python train.py --router_score="softmax" --n_groups=8 --dataset="wikipedia_en"
Below are experts of layer 5 (counted from 0) of a mixture-of-experts language model. Rows are named router (the router's row for the expert) and show model dimensions 0-95. Each number is 128 + 24 x the weight over its row's rms, rounded and kept within 0 to 255. Numbers have three digits each.
Before each expert's rows: "comes before" lists some tokens at least twice as common just after its tokens as in all text; "comes after" lists some tokens at least twice as common just before its tokens as in all text. This comes from a sample of Wikipedia text that the model never trained on. Tokens count by the router's weight.

# expert 1
comes before: "-", ":", "=", " office", " be", " name"
comes after: "-", "\n", ":", " is", ";", ")"
router:150147114148126174157153115106122124144108118105119131116142107097098110103097106143143160096091157106118158141114131111118111096169083155098109130080138180140136125142107115103140159097137077169131133140148082140104117113099098143150147185096115141135154152153164142127114134129099072179

# expert 26
comes before: ":", " of", " by", " for", " in", " on"
comes after: "-", " the", "|", "'s", " The", " film"
router:155139107139113146142139127112117129149100125093140149095160092097119101108113111151161156096104164111113147160112126111096110107151089136106094117101150156115157134153080119111144151111150105145124112153158107118120094131103101149158176160101123136157160149159145148109105148145110100150

# expert 42
comes before: ",", ")", "–", ".", "),", ")."
comes after: " in", ",", " (", "–", " May", "18"
router:151144117149122137143131130114118116143100134102149159112151091102118098123099100154161156109092142102120162166109113094099100091151092120098099115103162165134154127157094122107152159116154106147115126149155097117109101116088096151158153155099134152155163151157153139110098162153120094141

# expert 33
comes before: "\n", "-", "|", "The", "==", "In"
comes after: "\n", ".", "==", "===", " ==", " ==="
router:143148121138127141143139124106120116147103122081137133106155110101121115117087106158148146116104149106128170172111116095110092091175094125094099110084153145133156129160094109103156141123141122144114119145145117134109100119106108138159142162113131145169165151146156143113078146137118096149

# expert 14
comes before: "-", "\n", ":", "==", "===", "The"
comes after: "\n", "-", " information", " =", "==", "Personal"
router:135138133150093161153137111109125127138102135109120146097157114108122106121109108155137150107092161119120151141095097102105098082168090123112090135082160153131145139155098118104127146126172121144111127136146088129130103135098096144156143158095123128150154154160163147130122164136106085177

# expert 45
comes before: " |", ")", "%", "/", "}", " ft"
comes after: ".", "–", " (", "+", "/", " +"
router:149138119169114148134139128104129132154103136106150146123152105110118093128108106150162156116111163114121163157108103087094088103157099136108107126105156161122154127154099115106144155110151110159113115130158112136098111134083118151156147162101125143147166150175148154126098154147122102145

# expert 34
comes before: "\n", " ", " 1", " 0", " 2", " 3"
comes after: " ", ")", "%", " 0", "\"", " 1"
router:150136106141125146138134113121114114148103141084135157114133084104106096100095111151168162106096143112127152169131124095095099085170103116093098134102157159141149129149087128094149162115156093135106114158158098121107089114094116141160153147105139143157162167157145140116100165143133111143

# expert 0
comes before: " |", ".", "–", ",", "%", "th"
comes after: " |", ":", "–", "|", " (", ";"
router:137145119146112158139129125112114135141091133100144181104156109100114104111092120141163155099090144117127159163107103105102092105145092132118098103108141149142149115157103109073138143109161107149113124147165110126105098114091096161144131142105124141172149162153158153129100165145139099151

# expert 46
comes before: " |", " ==", "==", "ion", "or", "W"
comes after: " |", "==", " ==", " also", " T", " U"
router:145136115152121155134132113111121135139103134085123160110149104099118088116092093148164149100091151106102147157108121096093093100138095128105104116106158152133150135154107118100160157102151105157098125137154117132107088125096107152155151159104130152160162155166153147126095172155118094153

# expert 3
comes before: "==", "===", "\n", "The", "In", " =="
comes after: "\n", "==", ".", "===", "|", "See"
router:135158116141120139155135119108125120138096134102153170096151102092113110100094101150164165106100141102133160153111125104108090104170103133087096110091151151136143133165103112116149140114160100156122113133149113125099093103107098150162149163107130150158146158155152141116094160146108095161